Experts of a small language model: a sigmoid router.
Below are experts of layer 7 (counted from 0) of a mixture-of-experts language model. Rows are named router (the router's row for the expert), gate (a neuron's input weights, with its number), up (a neuron's input weights, with its number) and show model dimensions 0-127. Each number is 128 + 32 x the weight over its row's rms, rounded and kept within 0 to 255.
After each expert's rows: a language model's description of what the expert responds to; "gets" lists some tokens that make up at least twice as much of what it gets as of all text. This comes from a sample of Wikipedia text that the model never trained on. Tokens count by the router's weight.

# expert 29
router [ 89 128 140 170 145 134 126 124 179 119 163 132 178 105 129 156 126 198  37 131 104 145 141 107 169 135 169  82 106 109 105 172  75 136 208 141 107 148 130 155  94 138 128 255 152 174  79 111 157 141 143 142 170 126 125 172 118  73 152 126  73 154 118 129  98 107  74 114 136 163 167 141 107 130  84 152 109 106 100 130  96 162 116 188 149 137 118 138 171 105 126 135 121  54 139 111 160 117 105 120 126  82 119 106  79 119 120 120 162 129 135 134 125 154  63 150  69 151 145  90 125 131 156 113  98 156 140 126]
gate0 [ 73  87 120  90 145 164  74 105 128  93 146  94 117 102 126  77 113 147  89 139 106 164 152 153 227 119 122 112 148 161 147 167 133 158 116  90  97 135 164 135 144 157 119 153 140 105 142 127 138 133 128 161 178  45 108 132 143 175  89 178 119 113 132 142 133 112  60 100 140 140 115 131  88 139  78 133 154 158 144 135 144 100  86  89 128 141 112 160 134 107  90  74 149  96  76 101  83 116 143 106 178 160 145 130 113 134 126 179 112 117 138 117  69 151 119 198 128  85 151  94 174  90  55 148  65 180  82 163]
up0 [110 103 149 111  52 134 108 117 120 153  97 140 174  84 168 118  77 209 133 188 107  92 147  44 126 166 102 117 162 131  94 148 106 161 111 147  89 144 142 144 123 150 156 139 116 126 110 110 173 118 146 106 181 118 112 146  70 173 173 123  99 147 189  81 137 107  76  92 158 151 128 127  75 133 140 157 161 218 150 145 144  91  86 132 125 114 105 159 132 122 172 112  81 125 127 106  70 126 152  82 151 103 166 102  99 114  98 140  87 139 193 137 129  77 151 159  91 150 139 115 164 125 113 180 117 178 114 141]
Description: Line breaks and field labels in infoboxes and section headings, e.g. Website, Species, Genre, Played for, ==Videography==.
gets: "\n", ")", "==", " information", " ==", " Born"

# expert 4
router [ 62 117 180 143 175 141 123 160 176  89 163 109 183 144 121 125 156 163  90 112 130 164 167 147 138 132 157  79 156 147 148 150  98 138 133 111 172 176 130 190 110 166 136 163 159 128  77 121 164 129 181 132 177 103  62  92 174  94 154 152  71 141 133 129 107  93 110 112 149 110 190 123 102 100 140 140  96 137 102 146 140 131 113 143 137 159 132 130 154 129  93  97 150  12 153 116 159  57 119 143 158  61 144 121 116 180 162 146 161 139 144 146 121 198  82 194 126 143 145 114 129 122 114 136 154 156 110 131]
gate3 [149 141 116 103 103 168 170 117  95 157 169 156 200 128 114  65 210 144  88 135 137 155 146 145 127 122 105 132 117 103  68 117 181 127 105  98 130 186  77 136 107  84 105 181 149 121 127 131  80 168 137 139 131 181 123 145 108 121 114 145 164 148 107 103 152  82 107 121  98  97 127 164 117 117 143 161  98 117 168 158 137 165  81 186 131 157 136 142 193  79 119 101 226 121 138 144 114 134  67 125 144 107 165 143 121 122 139 118 192 136  98  49 185 122 100 109  57 136 124 138 139  92 122 167 111 164 119 142]
up3 [ 91 162 146 132 132 163 152  69 143 153 177 109  87 132 171 130 163 109 188 100 120 145 151  97 110 131 121 117 164  90  78 159 120  96 139 112 105  53  79 148 128 178 135 138 161 125 114 151 139 134 168 134 145  88 134 119 154 108 178 120 189 164 109 144 125 184 119 125 126 154 112 123 111 155 128 148  93 158  93 192 120 116 149  98 164 141 136 166  81  96 139 129  88 186 229  97 151 137 106 142 144 100 143 114 176  65 122 186 107 189 141 144 174  80 162 161 119 112 165 103  93 104 192 123  97 152  83 156]
Description: The blank space before a number in a pipe-separated statistics table, mostly season career stats like | 0 | 2 |.
gets: " ", " man", " hand", "en", " Sa", " human"

# expert 0
router [ 96  61 127 180 123 210 113 145 158  92 145 128 187 121 126 148 176 189 114 143 141 157 145 145 145 143 130  86 167 143 107 136 139 113 178 130 186 106 112 111  99 170  80 169 150 164  97 112 167 163 167 167 113 119 124 175 160 114 140 147 131 164  94  84  98 108  85  58 137 137 199 138 108 103 111 173  79 137  97 157 137 159 121 126 160 154 133 148 173  96  99 102 157 127 134 156 152  67  94 125 121  94 139 103 117 131 147 146 183 144 143 126 121 146  87 192  88 164 132  96 107  80 131 136  62 189 165 159]
gate0 [142 170 212 206  92 110  94 133 126  87 136 121 172 128 175 123 204 111 112  67 109 123  88  83 120 117 131  77 203 148  94 132 120  63 122 148  92 131 154 156  99 197 112 143 156 128 160 114 155 136 119 118  69 133 115 131 137 162 153 139 122 104 104 134  74 155  53 166 124 117 189 110 148 155  85 141  91 182 156 181 175  91 112 138 135 105 104 169 133 144 148 112 127 106 152 133 110 100 117  75 131 150 153 103 116 150 125 115 139 130 123 114  61 104 140 130 158 173 183 133 172  94 153 176 124 158 118 131]
up0 [127 169 153 123  94 131 128 133 142  61 157 166 167 165 127 140 192 153  94 155  92 138 117  80  93 120 159 132 145 119 171  97 102  98 158 163  81 126 100 146 143 129 111 142 114 137  75 115 151  83 116  87 101 143 128 134  85 142 115 206 164 145 111  77  92  97  94  84 139 158 122 142 220 147 106  82  78  93 119 170 114 105  88 112 150 112 136 119 127 109 139 166 152  79 142 130 106  96  94 109 114 126  94 115  90 125 103 178 139 207  97  74  94  88 163  69 155 127 170 170 164  92 144 193 134  98 120 158]
Description: Mostly "of" after nouns of measure, part or relation in prose, such as capacity of, loss of, length of; also -ically/-ly adverbs.
gets: " of", " the", "ly", " for", "N", "ed"

# expert 17
router [103  81 118 183 150 162 123 193 188 135 203 115 166 116 107 123 157 123  93 156 178 180 141 146 179 153 132 104 137 108 124 163 123 127 178 134 123 129 125 215  69 160 110 172 158 177 103 156 166 145 200 120 136 134 124 111 157 107 163 103 130 132 102 139 116 135  92 106 125 100 180 157  90 141  64 122  62 136 122 101 128 135  85 155 112 109 143 159 183 112  73 115 150  77 123  96 121  79 123 113 104 121 116 134 143 186 129 136 140 151 147 130  99  95  97 192 122 155 150 108  97  92 152 131 155 157 168 202]
gate0 [148  65 139 157  86 170 144 161 114 155 166 142 149 132 139 109 114 160 135 129 140 139 131 130 106 109 143 123 146  97 191 104  82 111  55 114 110  80  65 169 135 149 143 121  93 143  95 115  90 103 129  88 112 111 140 143 101 130 187 128 158 151 129 163 195  83 105 120 190 179 175 122 135 107 194 155 103 135  64 175 121  77 158 163 128 190 204 128 185 142 121 154 120 117 154 164 127 115 122  99 115 123 127  68 123 191 177 153 115 112 101 122 129 171  94 183 107 118 134 161 118  73 135 171 163  94 148 122]
up0 [173 136 133  93 127 128 160  70 104  72 147 146 117 120 124 153 191 123 129 126 118 117 123  87 166  86 131 129 142 174  96 190 176 165 163 142 133 176 229 134 196  75 158 131 142  65 153 140 118 185 130 129 116 139  74 112 122 146 167  98 101 127 167  57 121 120 143 121 144  90 130 148  79 162  82 164 141  86 108 149 132 184 116 101 149 109 134 137  77 122 118  68 155 110  99 133 106 172 117 121 122 124  89 162 129 112 112 134 168 144 203 121 124 157 115 186 121 161 184 131 126 143 163  73 142 120  87 120]
Description: Line breaks after headings or paragraphs, and time nouns like year, month, week, century after a number.
gets: "\n", "==", " years", " ==", " year", " season"

# expert 15
router [ 92 126 113 193 171 206 127 170 164 127 198 102 191 169  99 127 181 182  98 119 122 124 127 113 176 133 119  87 133  99 127 165 126 120 162 151 168 131 141 169 125 151  95 141 146 142  91  84 136 144 175 189 169 136 113 116 164 109 189 121 140 161  82  78  97 131 105  95 103 135 188 125 131  84  73 145  80  91 135 128 126  94 143 156 172 136 156 201 165 109  82 109 151  99 169 144 140 113  99 143 163 128 123  87 132 169 195 152 129 183 142 144 134 174 111 143 134 169 102 106 140  89 135 131 109 161 141 165]
gate0 [144 141 171 151 129 195 141 122  86 107 121 127 222 121 129 170 151 150 124 108 156 120 105 131 170  92 118 135 140 118 156 118 124 121 120 154 144 120 136 157 126  91 127 109 133 104 132 148 175  61 158 130  88 153 119 109 159 115 141 120 135 150 195 147 128 155  92  33 110 174 121 149 116 114  70 161 166 168 129  71 147 132  95 153 133  83  98 140 126  84 121 153 211  64 138 140  87 113 123  79 133  92 139 101  93 141 189 120 101 133  71 228 120 140 137 146 141 153 139 109 113  85 155  94 167 117  91  71]
up0 [175 106 145 144 187 151 118 152  86 126 214 112 137 114  73 180 120 148 134  74 158 122 111 142 145 114 146 127 139 151 142 133 113 122 157 111  95 157 162 144 121  79 108 115 160 110 153 198 158  88  80 137 124 150 138 140 146 120 126  95 134  96 168 187 118 163 130 101 114 169 137 146 131 137  49 162 157 250 105  68 162 106 122 151 145  88 124 116 133 107 166 125 130  97 148 148  78 115 128  65 122 148 146 124 140 126 167 148 126 107  63 247 128 126 147 137 157 114 138 114 148  89 156 105 119 114 138 122]
Description: Prepositions of place and time after verbs or nouns, mostly in, on, from, between, during, such as built on, at night.
gets: " in", " on", " from", " by", " In", "In"

# expert 31
router [104 131 156 120 180 118 123 150 126  94 146 118 140 146 116 144 130 123  44 123 137 118 108 149 164 109 127 110 109 130 152 162 123 145 138 111 186 151 131 141 176 138 147 217 149 100 138 117  90  87 183 104 151 147  85 103 176  92 200 113  84 114 107 113 140  52  65 109 147 104 224 139  75 154 153  95  86  93 155 127 116 138  86 160 129 147 119 160 147  60  73 158 177  90 151 146 166 115 100 135 107 114  99  79 133 184 163 123 152 110 146 176 148 200 100 134 130 147 132 117 107 100 107 106 139 139 107 161]
gate3 [168 150 138 132 105 116  99 156 183  96 163 117 121  92 113 107 148 178  88  85  82 147 125 106 161 100 140 143  93  89 107 118 163 136 156  93 165  93 190 177  95 197 161  72 115 146 124 182 146  96  90 117 169  99 113  85 201  58 155  98 138 173 131  94  91  98 160  65 138 131 202 123 112 114 119 143 150 156  80 118 192 164  82 145 111 163 161 118 117 132 177 112 117 119 195 152 153 145 142 118 118 108 140 102 166 165 119 145 177 120 137 144 136  85 136  94 138 178 108 117  99 103  88  97 138  91 121 113]
up3 [100 125 110 134  65 129 111 158 135 147 132  98 169  64 138 146  88  30 196 139 132 121 160 137 118 117 139 165 149 163 126 131 156 162 177 123  96 165  80 158  81 158 139  74 175 154 154  64 136 114  67  86 102 126 139 142 101 160 146 125 128  92 175 156 162 106 121 128 141 109 162 183 163  55  74 118  93  82 123 144 122 162 119 150 129 107  85  91  73 131 183  67 101 118  94 132 115 137 160  86  95 161 120  75 133 118 113 150 125 173 143 120 105 157  67 118 132 170 138 126 125 128 160 101 155 141 171 112]
Description: Periods inside abbreviations like a.e.t. and o.g. in football results, and mid-word syllables of foreign names like Be-che-t.
gets: ".", "-", "te", "ha", "ta", "le"

# expert 26
router [ 66  95 183 151 126 131 105 190 171  73 158 106 151 152 144 126 149 175  78 132  99 161 102  97 160 101 151  97 149 102 149 136 114 128 174 112 161 132 126 197 121 170 125 108 137 126 139 116 122 137 173 118 154 106  42 114 136 116 160 146  78 130 153 117 145  89 116 105 153  78 189 121  59 144  99 121 121  91 165 137 123 122 129 157 135 172 116 104 122 105  83 123 136  71 155 133 140 133  96 145 113 131 131 119 102 196 161 171 151 171 173 197 119 186 119 167 151 178 155 122 121  46 140 150 110 182 125 183]
gate3 [158 153 155 171  53 135 150 165 154  99 150  98 193 249 126 112 121 193 125 134 137 150 109 113 109 199  72 106 150  64 116 154 119  91 140 191 124 152 155 110 139 167 151 132 127 100 110 116 144 130 191 103 120 115  91 155 152 110 151 127  76 126 137 133 142 125 136  99 198 117 179  99 138 150 102 145 159 168 106 106 137 145 120 129 109 136 141 111 134 124  61 172 131 119 135 105 154 152  68 124 139 114  95  75 104 156 178 132 104 174 132 110 137 145 143 134 129 176 138 170 154 149 177 135 115 153 109  46]
up3 [133 144 157 155  72 120 158 165 223 104 159 104 172 221 103 111 128 167 136 159 108 167 164 143  79 208 136 121 144  56 118 141 146 105 113 181 112  86 122 136 112 180 173 117 112 103 135  60 165 144 178 104 105 131 143 144 162 122 139 132 111 128 130 143 115 131 137 103 144 138 201 120  82 159 135 135 132 162  95 135 138 127 143  87 111 126 111 104 103 142  87 175 125 159 146 141 143 135  73 156 134 130 180  99 167 152 166 131 133 161 184  89 142 123 128 154 140 192 136 198 156 133 174 140  94 146 156  79]
Description: Bare space tokens before numbers or words, hyphens in compounds like open-source, and subject pronouns he, she.
gets: " ", " \"", "-", " he", " she", " He"

# expert 11
router [ 90 137 190 155 138 134 132 120 146  65 145  73 147 152 154 153 147 111 114 138 122 168 124 107 165 137 136  74 169 139 144 132 121 115 110 154 129 123 157 170 165 178 154 183 105  90  95 106 124  80 176 136 192 160  94  93 140  65 174 120 110 143 124 133 112  91  89 124 148 100 207  91  92 145  79  78  87 137 159 157 148 149  50 152 152 135 149 126 140  97 122 146 150  64 124 123 175 120  41 113 157 111  95 126  93 166 180 152 169 134 191 156 117 149 107 143 154 160 157 101 126 101 157 148 108 165  91 142]
gate3 [141 130 155 127 158 131 151 182  78 160 123 111 121 118 222 169 165 149 132  98  46  99 141 132 165 144 170 147  84 139 106 177  90 167 170 118 138 216 138 174  89 107 121 108 160 162 118 131  99 137 112 116 176 128 137  85 102 109 114 158 107 146 158 104  53  82 130 128 152  94 111  61  97 134  97 128 124 131  99 111 108 133  92 144  88 117  78 154 142 109 128 140 150  37 134 143 147 107 113 112  85  20 133 123 134 142  95 124  93 109 167 136 141 102 110 145 137 122 101 108 114  92  87 139 122 176 154 119]
up3 [ 83 112  99 134 112 160 160 137  90  92 115 110 153 171  87 149 148 172 141 138 168 141 182 143  73 112  81 150 154 114  90 102 132 132 133 104  90 126 147  86  67 122 109 150 110 119 116 132 176 169 162  97 100  70 108 134 139  78 154  79 142 107 185  81 151 127 145  99 123  80 129  99 125 184 189 190 111 143 151  97 107 166 142  98 110 116 183 138 124 146 173 107  85 198 169 197 142 192 151 157 133 166 133 129 162 148  84 153 137 131 112 126  97 112 146 117 136 152 143 171 101 103  94 225 119  98 108 131]
Description: Table cell separators in sports results tables, plus word stems and suffixes like able, ill, wick, view, commission.
gets: " |", "able", "ed", "ity", "sum", "ing"

# expert 2
router [162  79 153 139 157 176 130 139 147  84 174  72 196 135 121 102 172 155  90 109  88 164 142 139 150 129 193  61 148 105 110 138 109 119 152 181 185 149 151 205 127 159 107 149 123 145  46 118 155 131 166 146 133 147  94 176 164  99 195 128 102 144 117  88  92 136  34  75 136 133 196 141  60 101 114 137 114 122 148 181 124 110  81 160 147 135 140 143 132 135 113 123 150  91 136 104 147 104 115 102  99  88 146 119 118 123 191 168 156 140 150 137 116 113 127 146 126 151 128 117 135 135 135 155 121 195 146 158]
gate0 [102 141 202  84 135 158 125 133 178  20 150 153 107 181 145  92 152 143  98 167 145 130 143 149 122 125 146 159 146 128 173 149 146 105 181 111 125 116 148 149 108 164 122 100 160 129 109 127 158  82 150 168 178 161  96 119 170 148 148 108 132 165 119 130 107 132  19  92 198 154 160 171  68 146 125 193 152 124 114 150 121 108 133  90 108 170 110 101 142 169 137 158 118 118  95 114 118 122 121 114 150 167 147 115 104 130 132 147  99 137 164 150 128 156 127  99 119 140 220 167 128  85  88 160 147  85 154 189]
up0 [152 180 132 106 138 105 100 156 121 107 157 157  91 138 118 119 176 160  67 124 154 221 166  71  51 136 113 127 109  87 147 135 152 155  93 102  92 110 181 202 148  79 142 126  78 138  98 113  45 113 147 158 126 124  88 158 119 145 134 139  64 150 139 129 108  84 158  89 121 150 136 122 117 117 183  81 112 116 150 126 161 133 182 125 126 117 126  54 145 102 127 105 160 153 156 107 127 119  72  93 126 152 114 128 104 125 145 139 163 189 127 146 162 117  94  93 163 148 134 209 143 125  74 149 174 106 117 120]
Description: Word-final suffixes completing nouns and verbs, mostly plural or third-person -s, also -ed, -es, -ing, e.g. places, films, surfaced.
gets: "s", "es", "ed", "ing", "ers", " used"

# expert 10
router [ 79  82 116 137 134 124 110 104 128  71 180  77 144 175 147 175 146 163  83 133  85 179 132 139 164 102 151 114 129 111 115 171 117 149 177 159 135 180  99 159 127 154 158 143  96 125  79 113 173  57 187 139 209 155  67 143 148  55 170 155  98 177  68 116 117 107  84  89 134 117 167 113 141 131  96 100  75 112 131 146 138 141 125 148 136 143 103 160 156 109  85 118 180  79 109 101 121  91 103 110 144  62 131  95 116 162 212 147 158 143 155 140 118 122 124 145 121 137 123 115 139 103 133 143 165 141 125 172]
gate0 [138 116 164 104 117 166 103 109 131 166 159 132 121  84 158 106 132 109 147 101 168 135  38 128 103  74 118 130 113 168 127 204 136 127 132 127 152 114 111 125 168 108 114 104 172 161 154 100 107 123 126 145 117 113 153  87 119  81 191 119  95 130 161 130  99 148 143 167  78  91 132 160 130 143 132  84 187 141 134  99 114 111 157 191 106 149 168 237 109 161 154  72 189  92 108 162 173 113 125 162 150 189 125 118 173 182 168 135  79 134 154 156 103 141 128 165 173 161 106 116 125 176  96 137 133 136 127 194]
up0 [140 188  51 161 114 150 143 124 112 183 103 115 170 156 160 172 159 125 141 208 176 108 153 177  91 156 124 100 147 176  71  79 130 118 114 135 140 152 174 178  79 134  90 149 123 110 164 144 135  94 133 147 152 108  86  72 121 108 183 122 127 200 124 108 166 140 117 135  93 147 153 118 121 177 114 133 109 158 110 108 116 185  88 110 159  75 147  89 115 124 113 131 136  98 154 108 149  84  85 157 155 110 113 123 114 129 121 202 154 105 105 215  80 183  85 155 122 115 100 144 154 139 153 135  94 112 102 130]
Description: Blank-line breaks before section headings, == heading markers, and clause-opening words such as which, what, whom, that, Although.
gets: "\n", " that", "==", "===", " which", "="

# expert 6
router [ 26 144 121 152 138 195  85 189 182 121 115 119 122 147 139 109 171 120  62 146 135 149  72  94 131 108 117  94 153 136 136 140 145 132 156 142 138 138 111 193  91 149 159 221 132  99 128 141 149 117 139 154 112 142  64 102 131 105 107 159 106 164 103 123 126 106  82 112 139 124 203 173  67 142 130 125 106 126  98 137 125 133  80 141 160 146 158 114  97  96 105 122 154  91 171  70 165  78 107 105 146 104  73 106 147 191 167 139 119 168 129 138 137 188  74 162  95 109 133 127 110  90 121 139 125 163 173 135]
gate0 [117  95 146 183 119  57  59  95 154 158 132 115 139 194  99 133 129 126 139 141  93 164 119 128 136 128 123 179 121 129 163 163 143 118 127 132 143  55 141 173 178 115 145 190 116  61 105 120 123 154 145 183 136 145 113 174 152  67 141  76 129  43 107 119  88 114 150 136 155 120 168 111  98 148  39  99 128  51 164  86 146 157 117  87 120 152  86 113 144 120 176 167 135 118 147 118 140 129 138 100 167 109 156  94  96 178 148 132 113 126 134 103 138 133 143 176  81 120  87 159 131 119  95 123  99 135 125 196]
up0 [141 120 149 112 127  84 114 136  90 164 136 159 183 162 152 151 143 116 206 132 177 182  97 160 139  69  79 142  77 156 107 133 141 110 111 179 104  92 150 163 132 111 124 171 161 121 104  78 115 110 135  39  69 140 133  85 112 140 115 131 127 152  85 147 117 131 119 166  96 169 139 187 206  80 105 114 157 135 181  76 103 122  96 147 152 144 148 134 132  78 141  73 154 104 118 132  93 167 137 123 104 140 129 126 179 157 137  83 115  99  97  92 120 113  96 187  79 111 125  95 107 174  72 113 164 122  82 141]
Description: Second word pieces inside proper names, right after a capital initial piece, such as G-ed-des, St-o-ll, V-on, Mor, Tor.
gets: "d", "or", "ed", "'", "é", "z"

# expert 14
router [136 109  85 161 157 124 140 126 132 114 180 109 156 144 143 130 141 133  84 109 149 186 151 141 189 120 159  77 152 121 129 148 129 139 160 163 158 184 134 202 123 135  91 205 156 139 113 145 177 109 173 133 146 163  77 147 155 119 158 110 115 102 143 114 158 101  35  90 103 119 186 133  79 134 116  89  64 135 148 117 134 113 120 158 150 135 150 185 148 109  71 138 144 115 132 129 130  51  81 127 135 123 130  83 132 179 164 134 148 180 153 164  95 165  81 157 103 182 137 134 120  79 128 136 124 182 154 195]
gate3 [100 176 107 123 131 117 139 110 128 124  90 128 119  77 102 117 128 127 153 182  85 112 119 157 122 117 157  86  71 167 101 153 142 139 174 125 145 126 150 104 100 120 134 146 165 120  70 135 147  90 142 177 123 124 133 204 115 144 123  96 126 128 132 145 131 163 175 128 180  46  80 119 131 147 116 152  98  47 149 103 188 132  96 138 144 139 142 151 141 160 128 127 149 135 131  89 155 145 117 164 135 101  64 145 126 155 113 103 157 143 136  69 114 130 145 109 113  27   0 118 116 178 175  73 135 125 129 144]
up3 [128  75 146  97  86 147 112 104 157 121 174 160 141 155  76  75 126 102 165  62 124 178 138  69  94  95 130  87 145 151 117 143 211 144  50 139 111 139  89  88  81 112 155  92 103  90 183 118 118 125 122 143 113 112 154  95 142 111 145 127 154 122  95 146 122 104 126 128 122 172  74 110 164  91 122 133 202 100 154 125 133 139 163 118 105 150  46 110 132 177 150 124  95 150 132 141 123  97 130 165 130 174 137 165 198  82  94 165 126 121 116 130  78 111 157 145  78 100 201 146 157  87 106 174 137 116 145 127]
Description: Periods and closing punctuation ending a sentence or list item, including )., .", ".', often before a line break.
gets: ".", ")", ").", "\".", ".\"", ","

# expert 21
router [104 106 107 138 147 167 132 165 157 112 154 144 180 134  96 166 144 171  76 130 142 136 127 164 180 152 155  82 133 162 136 165 106 141 202 155 177 136 131 132 140 161  90 193 168 136 107 125 167 117 118 150 144 119  84 133 162 105 145 135 118 160  97  79 125 110  97  59 166 113 151  99 109 117 116 141  73 140 104 143 143 146 147 204 140 149 177 192 118 144 108  59 189  56 147 108 170 112 109 131 117  75 101 105 123 148 166 133 124 128 102 149 105 142  60 164 137 102 101  53  62 130 128 110  90 142 100 161]
gate0 [ 82 144 126 125 100  96 126 128 125 179  99 142 154 130 101 112 121 134 112 144 110 145 141 115  80 113 119 129 154  79 137  83 120  74 154  84 120  94 105 169  54  94  93 156 151  95 161 138  96 128 149  86 128  81  71 120 138  96 135  93 123  89 118 128 156 115  27 160 144  91 182 172 139 120 108  79  82  93 122 170 134  83 125  87 107 100 160 137 104  88 119 140 174  83 129 112 120 133 148  69 181 109 191 110 111 162 103  94 157  95 125 166 127 129 192 204 130 150 140 125 104 175 161 114  94 202 140 123]
up0 [130 150 113 176 148 140 118  99 105 191  55 179 110 196 136 109  83 145 121 104 208 133 150 167 121 135 174 117  85 105  91 158 131 125  89  65 103 145 106 161 118 144 138 133 169 140 140 173 104 197 138 127 107  98  96 131 129 103 140  67 182 130 142  88 147 122 127 171 165 173 129  81 130 119  83  82  74 117  94 109  83  91 157  84  92 113 109 186  64 144 126 139 133 108 167  82 151 118 133 132 122 106 147  79 158 130 119 174 127 151  92 161 161 135  94  95 132 161 114 122 107  97  74  78  91 109 102 108]
Description: Words in official and institutional names and titles, chiefly "of" in "Court of Appeals", "Board of", plus General, Senate, Vice, Secretary.
gets: " of", " the", " |", " all", " General", " F"

# expert 19
router [128  91 167 149 153 187 150 158 176 108 152 100 167 187 108 111 160 134  98 122  71 137 140 112 127 138 166  62 142 125  85 158 118 160 191 151 165 158 110 190 134 156 132 109 142 111 115 119 159 144 201 168 128 190 104  96 158 102 157  98  91 107 100 103 107 103 105 111 125 115 179 146  57 143  82 130  69  93 138 144 138 169 124 175 128 153 157 187 122 145  66  95 137 138 164 126 141 104 115 119 182  81  69 103  93 128 177 152 153 137 133 166  93 163 101 135 117 148 100  99 111  69 143 123  81 159 150 164]
gate0 [166 141 124 105 134 115  98 143 123 145 128 151  96 181  99 133 163  88 114 123  90 113 108 120 143 129 145  98 129 121  98 154 101 128 129 156 212  67 119 119 124 159 170  91 142 124 184  91 139 172 101 169 150 166 172 150 115 118 167 115 146 110 225 151 151 180 170 108 152 111 132 113  96 144  69 174 114 132 139 139  94  70 107 185 154  79 153 164  64  59  36  87 139 117  92 150 115 140 104 141 134 122 147 146 126 127 157 113 121 134  92 132  87 123 181 168 153  91 167 125 174 123 128 124 108 176 124 195]
up0 [152 148 136 131 142 153 139  80 158 141 161 134 135 150 168 204  55 134 139 132 146 113 186 137 142 156 192 122 111 165 157  92 197 123 132 126 147 188 128 143  96 126 128 132  61 140 122 121 174 107 115 105 107 136 136 103 134 119 154 113  92 124  99 166   0 153 101 117  83 106 147 133 167 140 141  95 146 174 108 162 107 115 111 125  79 146 153  84  88 204 153 134 128 131 116 131 116 138  86 129 127 133 105  79 112 125 138 107  74 112 119 182 138 180 107 172 120 163 135  87 125 167  64 139 113  72 106  98]
Description: Coordinating and, or, but, the infinitive to after verbs like unable or declined, and modals would, can, may.
gets: " and", " to", " or", " but", " would", " can"

# expert 1
router [ 77  93 160 157 148 173 116 149 167 119 195  87 151 147 117 128 210 167  84 133  79 146 170 142 145 112 124  70 157 130 139 167  91  93 169 154 167 138 103 110 130 138 138 170 103 147 104 123 114 150 158 181 170 162  75 117 162 124 166 141 109 115 119 109  78  53  88  87 133 115 143 118  67  87 104 122 113 107 185 112 130 109 148 155 132 150 145 161 171  98  33 103 163 100 136 104 165 104  94 178 135 113  77 100  93 142 170 112 159 191 140 139 131 142  82 138 147 126  94 133 150  86 154 132 107 144 122 163]
gate0 [150 108 142 177 141  87 118 114 121 153 128 175 108 157 169 148 156 101  34 110 159 183 126 121 134  65 117 185 128 138 110 138 116 128  68 148 135  63  86 146  82 116 131 135 147 114 154  83 112 117  87 183 185 139  82 122  94 117 129  86 102 132  48 111  87 129 142 129 116 168 137 122  92 101 141  43 177 128 121  99  80  64 143 155  84 122 106 138 159 152 141 100 170 103 123 134  78 119 135 119  78 111 142 156 119 128 106 130  86  77 171 115 179 117 123 132 104 165 141 106 117 140  49 114 151  92 149 151]
up0 [143  67 161 125  82 160 152 116  86 130 150 134 111 190 136 193 152 174  91 109 146  68 149 132 150 138 120 162 142 166  94 187  71 167 184 187  90 130 104 100 154 122  92  95 154 157 134 177 174 102 120 161 137 122  99 134 187  94 119 100 130 164  93 143 122 112 199 132 161 160 126 122  80  90 114  77 124 118 119 170 124 116 121 136 111  89 155 128 208 130 134 168  94 136 149 104 159  94 148 128  98 105 108 144 115 132 131  60 149 161  78 165 139 130  68 159  82 162 134  87 100 141 126 118  93 116  72 157]
Description: Prepositions and linking words right after a verb in biographies, such as with in served with, as, at, by, including.
gets: " with", " as", " at", " by", " was", " for"

# expert 16
router [ 91 133 183  99 111 148  85 123 142  76 132 120 140 127 119 150 113 172 104 131 144 144  93 158 198  80 143  85 139 104 141 145  90  99 118 122 176 121  96 160 138 166 145 192 175 115 142 123 124 126 169 105 131 106  74  90 151 122 155 111  91 154 112 151 117  90  54 124 140  87 176 119 105 137  99 124 112  79 140  80 106 140 116 202 122 168 143 134 134  87 113 136 187  55 176  97 199 120 136 144 131  83 139  63  83 175 185 150 149 138 187 127 129 170 116 174  89 119 125 106 101  85 135 115 141 155  78 151]
gate3 [102 118 137 166 118 118 126 169 168 159 145  61  95 207  79  90 135 136 110 132 107 172 126  79 178 160  75 127 141 152 104  99 183 147 125 177 220 185  68 165 149 179 142 179  94 133 135 168  77 121 141 108 199 162 132 127 157  99 138 179 118 147 134 105 136  95  76 136 125 129 130 126  49 171 124 120 118 127 161  68 105 138 137 148 140 140 101 123 123 137 135 129  95  26 127 104 140 122 137 138 108 134 125 126 110 155 137 102 116  99 162 192 102 114 132 160 137  88 117 154 116  74 119 128 139 133 134 159]
up3 [133 134  87 158 148 127 124 163 155  63 145  82 146  99 184 101 132  96  97  98 129 127 128 130 112 116 111 114 144 108 157 139  51  85 145  98  81  91 160 103  88 125  98  81 132 142  85 105 182 111 124 101 140  90 141 127  75 128 169 101 110 133  90 123 111 135 126  99 135 120 127  90 152 129 101 197  86 168 145 144 127 102 169  66 165 103 113  91 153 132 110 124 129 161  81 151  95 143  82  85 201  84  85 156 169 143 140 105 101 131 108 106  81 144  96  48 129 193 126  72 184 193 133 109 106 131 166  97]
Description: Words inside titles of albums, films, episodes and awards, such as AllMusic, Metacritic, The, Best, Love, National.
gets: " The", " comp", " the", " Best", " Me", " All"